From a checkpoint of a small mixture-of-experts model trained on Wikipedia.
Size: 14 layers, width 256, 92.7M parameters.
Experts: 128 experts in each of 12 layers, 48 SwiGLU neurons an expert, 4 picks a token, a softmax router, a shared expert of 64 neurons.
Training: a variant of SOAP for the experts, 647M tokens, 6267 steps.
Below are experts of layer 10 (counted from 0) of a mixture-of-experts language model. Rows are named router (the router's row for the expert), gate (a neuron's input weights, with its number), up (a neuron's input weights, with its number) and show model dimensions 0-255. Each number is 128 + 24 x the weight over its row's rms, rounded and kept within 0 to 255. Numbers have three digits each.
After each expert's rows: a language model's description of what the expert responds to. This comes from a sample of Wikipedia text that the model never trained on.

# expert 7
router:138125103093129105142103151122156144128115160136116110152108092162178102130140150114146134128146135147102152166127117115105139156190093122180085075151128184138116067106113138093101104092083113102123180161133146120102097120157114150107127075128127110118157121158141096162104117113097124123133150083121084118168121120182142163112107151142168121112180137105048110130107134125116099134161124190153140155117108148119124148122116145128119126121139107140130117134135155123098154111130080147146128121136119116147135133141133147115167120085116127138146077134138136168156086138109115140148176146118140108143128087122130106112161140116108147117137092116131157105160117138128086169129123147132117134100129139137127143130104112136139112131107106130133064158102133090146141122151158
gate0:127132121126092133140141136121147095106115142134099121109110136155140131136071132170148138158209116127095099135132101116154117077108070157119140121137090151166161135126167163106169180134126116134112104127128129165121112147114101149141183130106142127132082127072114101139132156140143161149137122084145144143147118129148140109132123115109156095150124099111122163135131132105158144144113155099128113158075102114114113073139128091162131114113103128181133160122146111118106135123104081142139114117132136161133145113102170104112144121124148099132130143083133162121136133131126111097167106161128121146129121118142093103095098145097131111138127170103135149139141184132162096146127123169101113137150092113158066109169128138113129105150091096129116142125166105081118160137090146
up0:142109167168120150131136127128150170151131144115166173183117124098135118137139137116094139145074126108142147142159134147122141134128127138165135101111156144144090110133100117142117103144162104139112122084114146103122092125140149161123097107131108146118124136155124145049120129113159133095103086155132125129102159150097098100091124097094140152147070142113134143108133119169100137132136093179145153103177079105134142144121113115117166081098110093085107147139130139199166111146128150144151111133107117146116066133121137111101108102111143136123092161119150125176132136109124144152121114138136127130182108126115182147133113115152126136125147117107138127113090135125156182151106116108120125123121154113093189131172109138126147101108096121152145106127112109150164134106155095
What it handles: Partitive of and prepositions. Of after numbers or quantifiers in phrases like 14 of the 15 or some of, plus among, without, despite, beyond before noun phrases.

# expert 19
router:121131107102137120149111136145140135114118168092113090150147123090162136075146148119140119125125099105084141157151106124104112139158133135142098124155136128144165089147105164144111144130097088103147137112110100114125090107161110108103160144157122103098147143141162123143135088118118134103152141119147157074111096104126109144120123170130173139127153138105093125148087147118134084112153105175119140140105113141132114149128116198160115104138158121134084129118160170106085154113117147121179125128142126108108156093134123151136125133113119138155133108113091144131163169116128124102143156156128134106165178144121151062162133160099101107116104085134145111138116092136094121169163127125157158125128119131102075160112097112185075134155097127137152105113123162108129168125107134
gate0:144112099118110147141128147101122121144094128076148147134136110113138117131154120078150142144102100104123165143143122107086105120094125138150156116130140162100079148169144161139157135127099130086113131141113110098138111170106120109102148129133119125132097118116102126098149141122159100106110147092147138111096114165102100114120103122127146124152136144071119160125113140137107095139098133143135109159119141113137160136156150107133140120176172153097115129152185130143141147163063163171174071095122157155158144147160123147107102091117085107137077117135138167125138124115136132136164074135137116137147138168160125097087061124154102141127134135124133108110120136172109179119152147128123109094114111141094097128115142135118074130140103103152143090165139145153119170123106144
up0:163117100106115142137142161129125086134097131089156158124143117144160143123130109102132129146103133116118151164135123106080099103111105126124154143120155141111088158139189144149135139150101156109126122140126117129126111169118107117115140130124103102168109129134117124104150151112170108094147171094152123080103114147119127137145134127133131125123130160085123173118063149126080104122082117124150110143093141099106172150112150102120117129181174128120098101158157130132138133169118150175151063070140139172128143137150110158112132147139120131147071123123122151135126147123145147106124060111147095169136145146132121092111061142128114140115113133139128119130148126142129172125146152118116105115112087144104102106106150118132066111138085111141137098178148136136122169153098145
What it handles: Word-initial lowercase letters. A lone first letter or short opening piece of a common noun after an article or possessive, such as t in tournaments, tasks, tutor, k in kids.

# expert 27
router:108118110120148121161108149084137132071184122107115124170161099148121130121135105138143128142135104124129171107141141092143133148143143103110100135139140149124128120083118134101140092132103137112139110164119149091163103113107120154088151138145090088142119117139150115157124130104082131077159149115146135108105124133121175117108060128133161163123156128111151074095092095111128079129162126124098129171134067142128109117138149162115157101131166169129115118156152144144120112090068150125129121091122102126133128141118093150091177132135103137165117127095111117148143110124119154107150118151134110077154116140150122082131098123056112118109156109078136163128135087154129135130132125131141127183105127102121152122113117078123100123140110142141109086096119115113128120114162133
gate0:116144120151120134115173102108106132104101122050138073100125130150091153107152129095124142120116148113154124137118177152145142150121136119169115137119167121120135105179130139120136146102172115122159139121147112158160187136107137091168099147131095130133159117144128092145142095120096113143114128155131181107141131171118160073108136108105092130101127094141147124122150140168131130154140094110171099090123159150126117150095140105131131107133124135093115141103123128172106140175105147085151119162159175128158144106149123133109156180163132120164121154135114111130123176121169135113133081177144128145130098097121153164126126143124153140156126131160102124107083117125109132099126095122101137109134156141107125127119125150128103143132115185132147111079137136148116117076118179
up0:095165128140158136180113108109133120073152117115133105146137160118112148090095134111130096149120117118124142128117139099142137118113112136118095149137147160108116111083104106134170123150142132096140117109137158145112123123119146136118091124120133098151118104156171127169131142091099129104123135082154119120113114154111133106107099100146195105115134104126107081145093143106120136104119094115119133197136107109165158099138135123143118103088150101107146130120082134154113118087147115119137108142138136128138147160134111151055156191139094137150128130157150120146151088111108145136127133128149135142141096141175117088093091082093126131139122088115104124160116118145095110117128132106171117187143140168071137128151177097102113129167067119162130107130138087146147109116116128
What it handles: Main verb stems. Verb stems right after a subject or relative pronoun, taking -ed/-s/-ing, e.g. emerg(ed), requ(ires), collabor(ated), has.

# expert 59
router:108133101098150105139109131140106162111151167123105144140092071118157145073115131117141092146138107126083163148123092162117141138169140151125084095144139142148121124122085149079160120130123121092156145135093123112124106111142117115122139159147101117147158111153143121125098132101136126100130132149140156078125091128179114145098123176109138137139187154114096108161117117113096088146118095179136141154100123167099135136128100133147137126122152101143101116150141141134133158116127128109136110137112124134101089108156126139124106199106061178161155086094138145150153078134138114100143137090129172115136125122121114122120095108083137115124101110121148178115155092143111126155128123097146130185116135134127100148125111098173154130175099125145139099148112128115137150112151149
gate0:110165174132192104133122127119141112142157127134130171121214120150120106162084127130147134116153176186118150145113130135113185144126164114129084099144121150140128107130141126149160120131114135140148140123102100116128154139137131119149142131144149129089138133141091119150097125145149130095115180116111142156103134140116124137139160127138119114104141148099089142117097136179141126151103147120098126133112102095114156169137109120128159127123095121122095130110130134097115101136120112161105161131133155153161118141129135145109109127101092130147118079091146123093120111223102135166095119113138139146114099163122158089148156112084120115082151095153105150114185143105124136103135107143147072133103116108109097155111102099119120107095155179133114120126160109088120119111122153
up0:085155178141177094116152119116113131154156118110117196139173110132115072152159168116150153138146174166125119135130123098120159114139162103116091114117125131120121121099131141183139114115150116101151149124121081128133139118135144087164141147122152123100120152126112081131090136132176127107119153106114150135136135152118122193160144122142110107110133122101065114132147139157151134150120138124138112123101122089146151140146094118149146119115128116131128114116145126114097084121157085150109131095115149128183153121138162168096128113113100128147111085090163098061096121197106142143085092104130143140117120128141137087108138117131113102089141129166106150120164108113117128127140153157127117135088098067118097140117114101116121143080128158142138126148150128105118116129107139
What it handles: Sentence-initial words. First word or piece of a sentence or section after a period or heading, mostly connectives (In, According, Consequently, Thus, Examples).

# expert 16
router:139121103099140119148120116162159144120152132067102162150145138159170148135127111157160131151157126157133173173127111112124161176134123128163123099171120147172099110128100119126098095096109088109127141145119120127107126114131113129085149120164121117128171102140153099164122108082099145116145126164136129113130060157124135147112095142100139123181150112125105113143140121130138128158154139183128142156108104150116126135130132137135153136147138155141137120106124165110100131114073120141133138140186132110151124110134128127120144128111098141117131094076083108196136093142141119123181132118092144085138160096106151135135129145082111145122077079138146118099158129177128127137128139128132128142115172135124123131102074109184104111111120154152169147114092157097126143106121142
gate0:124087143151123130152109089100086135135193154113133135147142141143122107172082100126107131146147100133121149122126091108122137108145145142126093156140145144146095115092047093130150114120152130143141101120114134092116135124100122092086093167176149097125154182111127141139156094096109123091086120153103133148127134156117118114106163110135165150100150105127106145114085106151126148110153115154101150144142171105114142093152148146117130131156092166105113147160111140104111169106151122108128099148154122110093099123156135132142116133101118131129107076117127098110131129154079088138158175090181134109138115105147147171109123122125087133154109120109129164127128147158094158136119124140091102139114120103156153144177122116098133158115135079158129147138106126138086129115110099
up0:114154111103137122104150175162148130096067109116131130129134117109125132112163156159154098099098104114148132124139170145110128145115128121148194088110107123129163172174146141133116127137152121110111186139132133128116126117130123156160153099079100181136101106145123117120100145154148074123200102091156111088110112103123113134114098127105090107147101161126132099113131158094131109116112115083152107143140108173131103151136124135127131120117157126141151092091130102170109092120115153146121130105109136123137182157129102109131128124156145112142140154143143156164107127098159136160130101155113104140138130146123111117147117132160150107099124140146137101126095099089151075132148126105155195111132138132094122115114129147153121074141120187091147135120139153150151114143147179
What it handles: Mid-word pieces, URLs. Inner or final word pieces inside compounds, adjective endings (-ic, -ian, -ated) and website domain names, e.g. battlefield in battlefieldmo.gov, Albanian.

# expert 24
router:148109111117126085136158138131160145138152148076112149139147127127176137144184116130154138154142134135131121192107095155096123147174113129140097083132103142133087113113136154122109118111109111122144167157121084122108116124122072108139157090161079125147140128150142100154124137116131163122154124119122143106114132100162114186138102150125140138147139111143129119154090113066125119119127130148137146163113110115104093173138129149121117127134131149140084108143148159127128129128107136103161140121153117100172087082145144169104165122132152121134158078098091106141154145140127115109147155154114143084141140125102121126104113173142116126115085096126133133095128115167121105147142117118163144140067114092128120142111097097158088104191126121105190106123112135084091143124127152
gate0:126156100148142101172094114127091106140132110158091157121142121115122084144118113089123132113128096105110150109145145115124101145117130122127120135066112135147153092127114123116127185106106122085100147167147159171157117113140105142154165137139093156098132140168160126168144147132144170118112089118103111121115098103139112124135113196136139126113170089127143097128164141135121168132090097157113110154109135136104126100115180141161112160134108118152154126051125108104114145116130114089153165126096107146139156110124104102155120138132121135120148154194158107179124119129137152147116195150117087119133126148095109144100076137164149113131119119132153173153134122152125103153148140135116161128116132119120107126146118110145153110101123121151142113103156122062127176128152120
up0:142106089215122111168113114129121066122132104170099127115116123144124144146135097146081152131145114117076135123136123150137107139107103149105095140097116173134135108114099086113153174106125125109093157129094164135126129110146117143111114148125146100111120127144084165137137142126128121120108151116172154134099103118123109098140169135147143142151160138096138091131119139144127121129074129124145113150101108167147163084093151158174144132154130143161131126075118135139138130126124073114116136132097148163145141109137128103106105135141149162131115152182171120158135080149131146122122172135132128126150141153118155144118117103150161097145128142132102137121133137120148080139113154111129156160166137141085041105133159135166164123127090139124145129133156077112098140139093103
What it handles: Determiners before nouns. Mostly "the" after prepositions, also possessives his, its, their and 's, e.g. "member of the", "at the age".

# expert 35
router:142147123099165133160101161125143163117136135138102154149138140139144114124156137143158079118150095144143144161126075116116140154120131121135099128156134127151119123116091128093129135087127109108129170156099121122131127132172071131083161128150114124175132101134102071110080136110120121126101155112149145126109132147159107128109112172137114129138143152104101142117082086113122123117119110161160167158080089149066130148162113142121164112193186116164114120131130163122083182137087108147109112126149142131149157143155126145118146150109102145161178090138128095143143106145069107103158136121122140100101154098111119111124079120078117104115101108122112132078140142151127105162146118106135126132127138119096099127117126121150097129142114146121144115094114162101128156103144145
gate0:088155129120140119119130095163136163127161096105151111121138107147104137192107142120109150118145132154109154148126172113140118168134134122161143074139121129177157158128162104124105116112119143147201135144101162163111129122141175099117161110133108125090121156160094088131163146130129154143161151119143147096137116115087148160149095152112101069137128132099161136117131115109112120146139146132070175104120093132098110119138111140139137143138122118113141133128144115143111166112128185098105165100105144083161126118134140106135158109159164155137140104149152125164115131149159080137115144151110171131121102103126124139133129115119110166099127108154104109085146166093155157107136115139148149102156131129133114113081169098163137163117110163133119075106090116129153161098124120
up0:114122119146120129148151080173156146132138104135165115140139108125075125173132126108119137118139117124094117128109171146105121126126123151123147060137149148184164131154139151124085111136111146149178136150104154158108127113117156089117185137119114149075129153145102136126189117142123140150170155179117131122099107135106142124126095131115121081142126085102146130103121124139118126119145139101097170108114096156123103134121145119146129146109136088126130129148153135138120156102139156112101157092129153098141106121114123098132179122148170193119130119180137151127116135168166066116113105129124163169092128108148130142144160108116128153133136075146105118094158175121144154108120097125129143094158128131106104107108146106142177178110117143126122092124100125147120160082133121
What it handles: Given names. Given names or their pieces before a surname in lists, rosters and credits (Robert, Joe, Nancy, Romm-el, Mat-an).

# expert 58
router:124124109100127111145145159108138150110151134097105157162172131158151137106144176126143120143181128148115135153112104128108156176121130160173095119149072138151085114139108131107074120104119120093141177117131087138144072137131106134124158169128105103169119136129164113126100110072102114124133120122158145134128121124138072152123097139089171153185167149144117145162126120109113116151157119169145132143131109126137129127132096170108128102148165178161103098129155150092087155144138124107162102134150124124110118127140092151100182147114096101139181125093103111157129114151123119116162152116122135081172138127092118125137106181125125121144126085090136127108119113150110117142111119140146136127105147098103123137131128128139136113150106145117140126096128158078092177113141128
gate0:104115131109177149108121104090116112124119117116163117150124122151132077166116132119118120132143129118132096140126150118160081098119134090043129127117121139092102144158115139122138156148123126124109115125114116103142144106078128131096171159123114132096104121125169158125085092128092127117143118141144109115106153074160075167123059129101136136167123127113115116171106110113147123128160124150150132098134107096121102135107116136134132138154181169153098096085089127181134167141110134156147110110133146109153149180120100126127120120115128124154129123136123155124122139132151180144167167116096132070143133133118107128161144115143169095121085113120130088092172115144102157137113123138141147122112116075140147136161105127114154159140163133153130108147167092101100088120139117
up0:150145119143057130123115130170142154138124135138092129089139134118142171110104120122127145126132116136110159110105113128134130141171125183196131122132143127184126111103151126141138133103115132126104150128136147138138114159158127143162083113142125141140161156131099101169183173112142138145106166123125164142143083190113190124117173133121119130068130119138137165116173123158108119124078098122125116156101152157116129119133129127130119142125094072099140160171151128101128076145152128140123143128101105151120096086117181138118146160127127146107131121119139125134161125122101096112088140148129124175107114138141162133091151131100116156133145131136131137185091146117163112119135150113106111164159157175149112097106141131137089109090125120093106155102097139135153159134110147
What it handles: Adjectives after articles. Descriptive adjectives and their endings following a or an, e.g. large, extensive, strong, uninspired, pathetic, often in reviews and descriptions.

# expert 28
router:134136086114114102145109151123143131110111120111113136158163148131181166128178135126150122158149118131109141131101094148095148137160140139131108131137113123168099106125111115078129111102118112095148145155100106116149092113173135089091129068139116143181193127148174099154137131101117174117133143113138102124104129097168134140129077128080123159141145117135089116132114125111120125117124123125138143152109127147103125162125125139124125140135132120158127106126155159108135132088084129078147129090130103108165079134125118202117156135103087146135144109091133137144145127112116106129136169175145148098115141124110109116109161167124110130123101136099141188087185099177108122146140100074143134161092132123113136130136114111146065120135107111109108111126108166117134147115144150
gate1:143082138123118058101100157126103142131126134139135117136132148101151075169159121156078113145092127137115070152126122121142139146106109138124128138153137115110137132131127108115172135132127112114146089158091097138146132116138146168103143122129164131110145055118095132141162124107098108134091126148133148146136107132145137124094136099169134147083108110154114153123146125067132175116151143108151145133098126072109116141132095123153131154133150108099132146127142164180146126113122084103123134144095119098111122097125127155127109134158159162102133106150129117072106150105120131122127168156164120101052128128140115109116134155125106134090151077152118138144147121169101150046140131139137128142129122114150098100175141094141133127116087145136124127175125095129147096107132123
up1:114126128141114097098145133118090140137071135138134119145082117122128082141127124129165169111137127141123080153134114117110117120134132134130174122152131096127135138089148100131159133143128104165154118145076092158162130100145158146119136152119109127069158093133127115134122139123102098130122143125083112146140120174130157111084162117147133083106128124131107157164154101045137134090149157117103127143177121121128106143136137107152138137140143104115155155110181139140137151152132130124128152095094140112136115084105164120123097149150153155095140140135134101108135148161129072121107120157153112093099105126125127095087129164137090140109119054121127185135121138153105170096129175174095136094159103091136101128121119111161149136116115122101140134133127084169148137108149125
What it handles: Location prepositions and articles. Prepositions, articles and direction words introducing places, e.g. located in, in the Province of, in southern Greene County.

# expert 40
router:119123109099133119148106153102137134137131134121115166192124094132142125116146153124145133143137103126121139149152117137118143101145135110102129077130094167132112122124103186055143094115067141117133138124106138094139136106160128123090142127154099108139172118142151085132105138125081121094108151093145118115105125136132122138121110127122141172133174134108145105164084126113103061164124095160130161135133085138127110131135088162126137100134141155150111119175183148122130134127118111114126124108153080109124095122105130166111134175154105156171120134115135121128143108116118100130120132160162149108161145116103114073152120124103117079091153136102139143131138100182101132144135114092142168131128146123083161162149106122158175140145120113173142124105128155148106163094177125
gate0:134119076181102158100159138066108058136118121093128148135124158148109115124113107131114114141114114093161143157122138117103096114144118109155081133084123103092118134190147116091136106139112079134130138134064152139138156112146138125102112128161143123127171118111172113117120119153170109123127109108171133105124093141147113126114103121127099170130152156125165132116098122148153133138156098120136161110135142143131140073140098099133141095094146132120139116130099078104142148159121075116163120090125104114159115140155134117133142146125148182177122158116100123142112160133125112125110131142189096125121124100170150104105109120106149081130134177141116132165136164136132118158145162114089115120128079132114096115144125163138139100136109146120150135131153181159125145124112124
up0:127124180104151091149125127135141179102138185132177105074145118125144114156132138141125116087119135166145137151091123121123121157129108155124171159137109100137132145131131108178138149117146120110138120104145067139136110120098147147178128151105114150129122183104121146133079125117135117129159112130128161141154158098135108186170149146137134097138103106120046190113169161129166113139120155142126080115083169120111124181129143142133120132142110105120109142100131137125089138160122172134138146179131147104144159102117116116120112099131111119091121096136129138134121128126154158138146126082106127119149148173122140178141147145164103164141094086136150099149120115115118149093136101126173143140092151139179138131133128128128107133139119137099116124134130085095134124134119163
What it handles: Verb-initial fragments. First pieces of verbs, often gerunds after from, by or to, e.g. w in wiping, ord in ordering, withd, encour.

# expert 13
router:139131138101158138199091141134176170106121147145099127155126143140158137107144130137132115124167076126132145156090067133109164151148108121136121133168102150184114112132107140136133132104125091124136141143102100133112122130137076129086151109145120120171123097154106083116106130125098155113125162123140113103152128156145080136119104172118116120132137137095099169137106087105142093136131146164138142152105108144081127149140099165148143129206142136122128117123129157115136150133087121091103115121107112102150117139121104165112129164114073155136192098114105112161157081135080108125166135128119128096123133118084107100117082130088102123110121118127105132104139118139125092158116125091138134111129127122116112158140098096164086131142117132113134134094132174128147129097117152
gate0:133120103118090121125109076114173127116074134138118132108124160179122137122146092128148111130180102061113156086124113116158096137144104115157144104145145122130153110123144134138147156140142115109128152117139104113137146134117162116094124089111143099086143100069103093120160121107123082167161174102156129072117120112121128169103101119116165147134118121118107151125110141154123111138112109104087105088137120128104113122086147151117146135143126119119137114120153157087182144154115130139153188161081167093181137165097125144126160135115114146127182144152169128121126135139141161143161125124094136101130150114110119124124142157141143132081123085164138131114118123168145095128129090101128091127123184078124115158128148096145139142134146124137126159137158161130154127140152129
up0:122163142122173089148179155132086131157146129149121137128152109066104161112096163106127116103116159140110088134128120128119139118102135157079110112127135138115129135168105188099094113108116114142124121111133126134122097115154108123129151142105126147148118119155154161136105139147141185105091092148134128164188146125105114089140127132147118152124154108178124124123147118139137167146112178133166130166107130125148188098140163106153116151120102141114127129147107100117089115084194134109120101106189116167119110104142137155113103133129128081146137126116096117136118134142131132133145101143189149130111113137138101110119124147136120171161123127121138132143171140100112166093112160155143134161105102158115145105136146160130101175139106103137119086098086113126076150115115102
What it handles: Name-internal word pieces. Short pieces inside proper names after a capital initial, mainly personal and place names in lists and tables, such as Utsumi, Dwight, Jalin, Kenilworth.

# expert 60
router:140081096135160095178146137096152158089140134119094127168137135138113128107142137115120114103124109154108142139092114132114143154108103176158104113139133132153124108126097143118136113126131083132132132121132113116106102108152149092119163116134109123156138163136207126142105111132069144107171136091160080112101123134139088140111111156128188141137162095094102167118117056114122111128174121140122159173102121157096113132126077143120170079128170143121136103110146157102121164143112087104152110081147113124102141109113131122142143138130126144122148106117125160111156122161114108135164141106150141112145169094113097089105069127118094093116135117100136120117131127112139123131163099145130157152116136120077107130135077139168082114128105116116129125131130122099117160111127151
gate1:156129108116078114088184077113136144137165151151115097157114111136078156100187110123127169129114145113095124110155127164115137129082090142136108113120122114126098144145137153165211130161163104120150120150097129177120161143154129168134100153140128111125108110155148146122167145175112070156088132108128144108102129156150141122109121133128115110140143129080115110108141099120104170154077158111156127116109149165117089122158145134114103088137118151091140145102130151098140132127087109124135114128141155167138150109136126112154140111125103125122104127139140180113207141161128094136120110112136130128133141124132107131148145120122144130142109121143087137096130104137143115115108132150138150120129097143154142134128115115123097164110050082133089136131127125147160123115088134
up1:114102117140107184137104149125132152161129106092120161137185112176139144084136159136173134123160118109130127113120110141107132115111126107133119081146119179093161089145106162142128127134171112111136101155129131132127142116105130138155139103130129201112103116122146169145090112133102137165110087123171127123120133112168123171129117090135120126128106113152137107134057152140125148130082105145114114163103151091125103201153130149119147123132117145105172113102123157130145166102102088119118119148137118106154114148116113156155066106100098147155130111124098151128159106103155138144131142149094113153137140140146158141159121095151150107149161164121131124096118146121185136075142125124103083115089119169152148124153153159160111145157111115159110139142140133143150139134141136
What it handles: Abstract event nouns. Abstract nouns for time, role or outcome after "the/his/a", e.g. term, appointment, tenure, health, decades, success.

# expert 34
router:129130139108147148187088155126164159140146157085133173167142138133120138123129140124150136104150105148132151160117120142118157182137120139136078089144126140167093095134112125093123093130128134113130133121083114113099110114149137153116155123121092079115145114112173107159112097087057112124117148154144098117127121093134111141132116153115169136152167132098132144141110120152122077139153130138158181159120082155109086150151120181121161074132131147160109115143170172129100162151072099103143128113130107114119114124128111134126143161099121145150155109111124097145135120123142093167159133130163155098146139090128122073115110135071106112114134127111125120114124083156131148140136141104166148127111154140082088158125106122162144135126096138166145117126128129115126157104150128
gate0:138121136171136034134143114111138169178127157119145151165160129162134166124186112114115138122132185133096140144081110128145123128155125135103102142132171135089118132143138113144130143162100138134149175112173119123100127099175106136129126138078123095102111133129126111115116058133150143127111121187102149134132145090136132128117122146165098122129117124133149109133099114062140093116144125162130152147122091126114110103111147142111103120154165161120118143159103156123141141123136118139155130108128137126108143106186130120164126140131101101166162126142130139154126167130146130195117119138100145111108114101118096160128125147117145090123119143153138115104130134196117136187113117154100081121130105145120149128127182112147077112132130122126124125130145081153123146103104144
up0:144119132154119092107148112124144200180124140141158166151150119163159188132175151110112151122111177116145142147078095131133106119143125143098082151114147139108134123148145114136120146161122127126134134131170122149114139122152135116143143116114141113120148131125095088125138062159130145158130150181101154096134137088130130140130102177168090109104121115133162122115123120096138115140130119133132155150154105139104090091076118114118108098145145134150129125124106145110165148164128128139168115108138143114111153082217158114186107144133108100130175127151134124150108143111125127154133118147107104130107138112101100155100128125119127101118138163124104104121156087163143132160119137140102102128135106127116160098103170092159074141110140135114147127113164125188130149105109160
What it handles: Inner word syllables. Middle consonant-vowel fragments of longer words, before endings like -ation or -ing, e.g. illumination, reverberation, self-determination.

# expert 8
router:126146108106124113180099121144122170102122122132129120184106120138141151092134124135122106103186110129124133147140126151144156144136103173133104095148119147167120128138126173067095091086104119136200150129106122109123106110149158104097144086119114144131163105149137125174152110115120170112124165132122156134087116138126145160102087147095135146130142162103103119116088139081113080151163117159125141150112097141115124155161095180106170121124127150146150135152189153111135141103097107125114105113155109138135139111102114155088131172115082132111155145138130127152151089163121097125148141132158181113128151125098133107134113126120126157127113116105134135105142105115089132151160099096121147171132138121121119133105075097130140132159121118099117100115125126067124128079121122
gate0:105177114128108124099119126161124125103126137146177136136096126118163150154094086109138087134122103135068156071145102163139153138123106125125117122141115126139119124095121155068097176145119140136160126101070104124147110094165157120148171097142139181127153160093164131127162168122128141138131135127102093120126135148147139130152091174093123088082136139170139096158127154112138156112104144100118125141153120118130105130149115127138143104111113108124144116119162128167121124104133139139142103128138193087120097138096147139110161154135120117109106149142165157153171156192101123081142114119150140133147130135122169084141127134140101152139101113101121128094100127096130146105172156144096146102138110140134107154101126139106158113169121128116103101091165133134135094122096155
up0:119099139105072111106106130113131155165115098156132116109197106150141094094143130162138174102132106118132096165128159113103110112128170149113122173112140118127124132171106083136125093140148121083148151095088143121129152109104124117117147147121100146137132153144120146135134097167096129085128089127132160144092122106155144101158136158136133128160129114136111122103119131125116120167160089136099118131141202168122143115126114144150099124102168114162134137148126131142104178125117126130102127136114117127122112146140119105103082104135132118200158135127125132138080151118121121083138160138115158146122126140117084116106148074117184136110129091141135148151171151130141090083141144101173137141127122137161159116139125142122110126111081098145185130147092106090102125142138076
What it handles: Aliases and discourse connectives. Words introducing alternate names or qualifications, especially also in "also known as", plus born, especially, however, rather, including.

# expert 48
router:140083121126172101178166119074148134100157150103088140159134110157119134098117134090157110142134109163094127141110128146124117172128103190183104119136120116170105095160106149132095109129102099132157129132097102091145112106151129134113160142143105125144147134149168130150115125129100156105184140115147096087123112133112104137115137167117166160139118107094120140141113112122107108141140079122143157151102124168092139123132103157119144118142151141201102089113139152122116141117100118088188095114131109119083103100139087153132126103106126155134145097081084137129141158177129134133139142176141173105168133132137085123146090149099109100124121124086128130132129107131113136123136130141134144100113119131110107150126077136157097098135103129128125121124149149109109161125145164
gate0:112119149149118114157157093081159109127113130135127123118142149153133106109113151118114156144104136152160140139129093148102130170153148117132087107134125108083149083109078141175124117137111103126147130125137137151128188136131135111127125143120110112139183136165123146157112139082134104107154164106162101107170149106105130104125118121100123110131170109109125143165182121128122110113144163070138141107157088146134127122116135095111122105118135128103145178109110170116184121138081113101155106110136087152136100157193101184128091131095140075124170133154072113140114155115159115105148121111171110111141108145132155127124117116124136126129151093111132121126137149096101117149091145122149105119134206109120145140149138176091124135148110125150155110134116121141143141118074138
up0:140105117092132111143141135094163077158095141116161142154146126153160119126104103087071158141105129138139151098163116097092125151140148129171113153130070091113125121103099126146093085175114116135110126114156127143114124145119149119121131137182132093115126145163132149137135170108122130099122157102152111138148149120106140125108146145067141136144136134139104131163115128151138121135132144105146125129125115159121135121154148141110132075144127128113128133099102172094174128136100128111121156153151097143108127130146115170147130151105103091117111141180097111134192123127099163165140111081167125113139166124170082123152139126126162115162150121124087121116149110078097145140123153203151105092131195110115152103130101126096132108113131138150152117152147139148136159127111089
What it handles: Concrete object nouns. Head nouns for things, places, projects or institutions after an article or possessive, e.g. mill, tour, commission, sign, program.

# expert 20
router:116106105089120106163127124132135151123158186117106130173120122157135136103136182121156128096145139171108131140106089155126126148137132165145136138134115123166073130124125121122082127108099143140164159138104069104132076124170138137129177108142132136147160089135171114128101112115103136119114124146159101112128138138154118182110112159085148195153152156128104142149131123136107131163157088124108140133078114139112102154140090160109126120131132111120067095125131179126094140122142124114164088105166112093128111079115108148125152132104095131127166127072119148140160149141120121159146150142163138082141141110081112122114123172101076121107092124092147140118123098120112129142123125105153132159122112127102117162095104108110108131160103117121134127097123106129118145126165146
gate0:110103157154147124148164176136144136138150108104156158086147125196088129123106132093117153132152119161127124117137157116098109119131109114116124153143104107161130131121126101139142158132141146118118103106131109104151051146128094093043156122165140139144124093115149129079097143143088112117115157137111154163116081092172158148139145161152136114098199122165122116124134077132142096130161097106078103095159145135115134114182093099142152070166120127156099104152142130136141168121140115126131125138160105151103140109157140141134147148136163167138141159117114081134139118099143115137129141108143116149140171130161111125146123139141162163174127130139149140145135131123122112128101171134138155103138138152117143122115141131113155089144113117135168138157139110137117113106098106
up0:128138120114109131069146111088151146124123144115099130140108141122121164131109158118097149147106113152164176139120099113131114106184149081111090164144107125134109124087125129131123117126116168140154134140136150143167158117141152147164150152118115119112145138134138095116142148118166149145165132089121087089141139096068152103152156147156137122091076105119136101106120151081112180138141101137158161165152119092120155140122092152096135133092154142142130153139109099087200135122121149108155124140102072064130123134150126114130125149138186149140089155128134126106139157130136113141112100154143117138151123105160128116122097137122101122155128149134126111134111075115105172147139123160129096135147128120164130099083094089135112138130146126089119139133137112200125116121163122
What it handles: Article-opening descriptions. The article "a" and genre or nationality words in Wikipedia opening sentences defining works, such as "is a 2013 American film", drama, album.

# expert 61
router:128103092087136069184138138099150147095136126118122124144130127150155117139149170108152122121155146163119142129150112137100142146140147162148116094147109150155124114128094141111113082146109142130125139156108087117100142115140110133108146097162138101132149108167140068147092106105113115131144134072159109122130121120159143135056116129093165125137145128132070108149099104133102121132176137140155145131108092154118136152099118126097119094166126141151128128121155130115104146100120111096118146080146120119171119115130093161106127136064113154156150083117116122157134098143087117180155143130137134118141155112114074093104144123138104132083114098120137124109158111183099118143135091115123171139119114081126126135113114080149111108154102086146136106089105163123160153111121129
gate0:130087145108146103160150158125124118124159106084139137118133126187135145111084101138117148144118116154115105136113152086145131120085061140126141107158116153123142170134104112115109143131158109098084169164143112097113131176161169097148122134112152142114164130143106167151130122124127084122140099150146144102077130150117166116088097131162162148132168110120144096166135125120118141147149121143135118184140095184089108144145133171107087109176127113116141125110111114158151117083145113099106157173097123093123107141111152159128106090121148122145155122107146116126132120165104155133122124129095131145146153152141160121149106107185141107150150090163135101128133150126122111137099133156140114153127102152147135109118115117156151111124112140151129100080091071120126138167118091
up0:084165096148085163113100109120157119126100130149129101120173087146123134108128118133090177139161148137141165143127128123116124144099134129155120122105131107125150131099122131138126124118084115120105166128116134140154098118175072214109079144110105122102137143131123147142111146121117112109124115134140125120119149199144093138144175117132074147146129118134134135128130117120150124139113125122123130124114119172119132137149145128132142117107104117135138123123153103165083101105152135105120169101122114095159084150157132096169140137136135057089120131116168154145156149128157116125096140088123088119030081101133163118136128143108107137118113139133166130111148167122145129140111115130121104158105107180088113071133086145121117128137131154134103128113141180123148111134107143
What it handles: Verb-linked prepositions, that. Prepositions and that after verbs or nouns of source, relation or demand, such as measures from, between, using, demanded that, barriers to.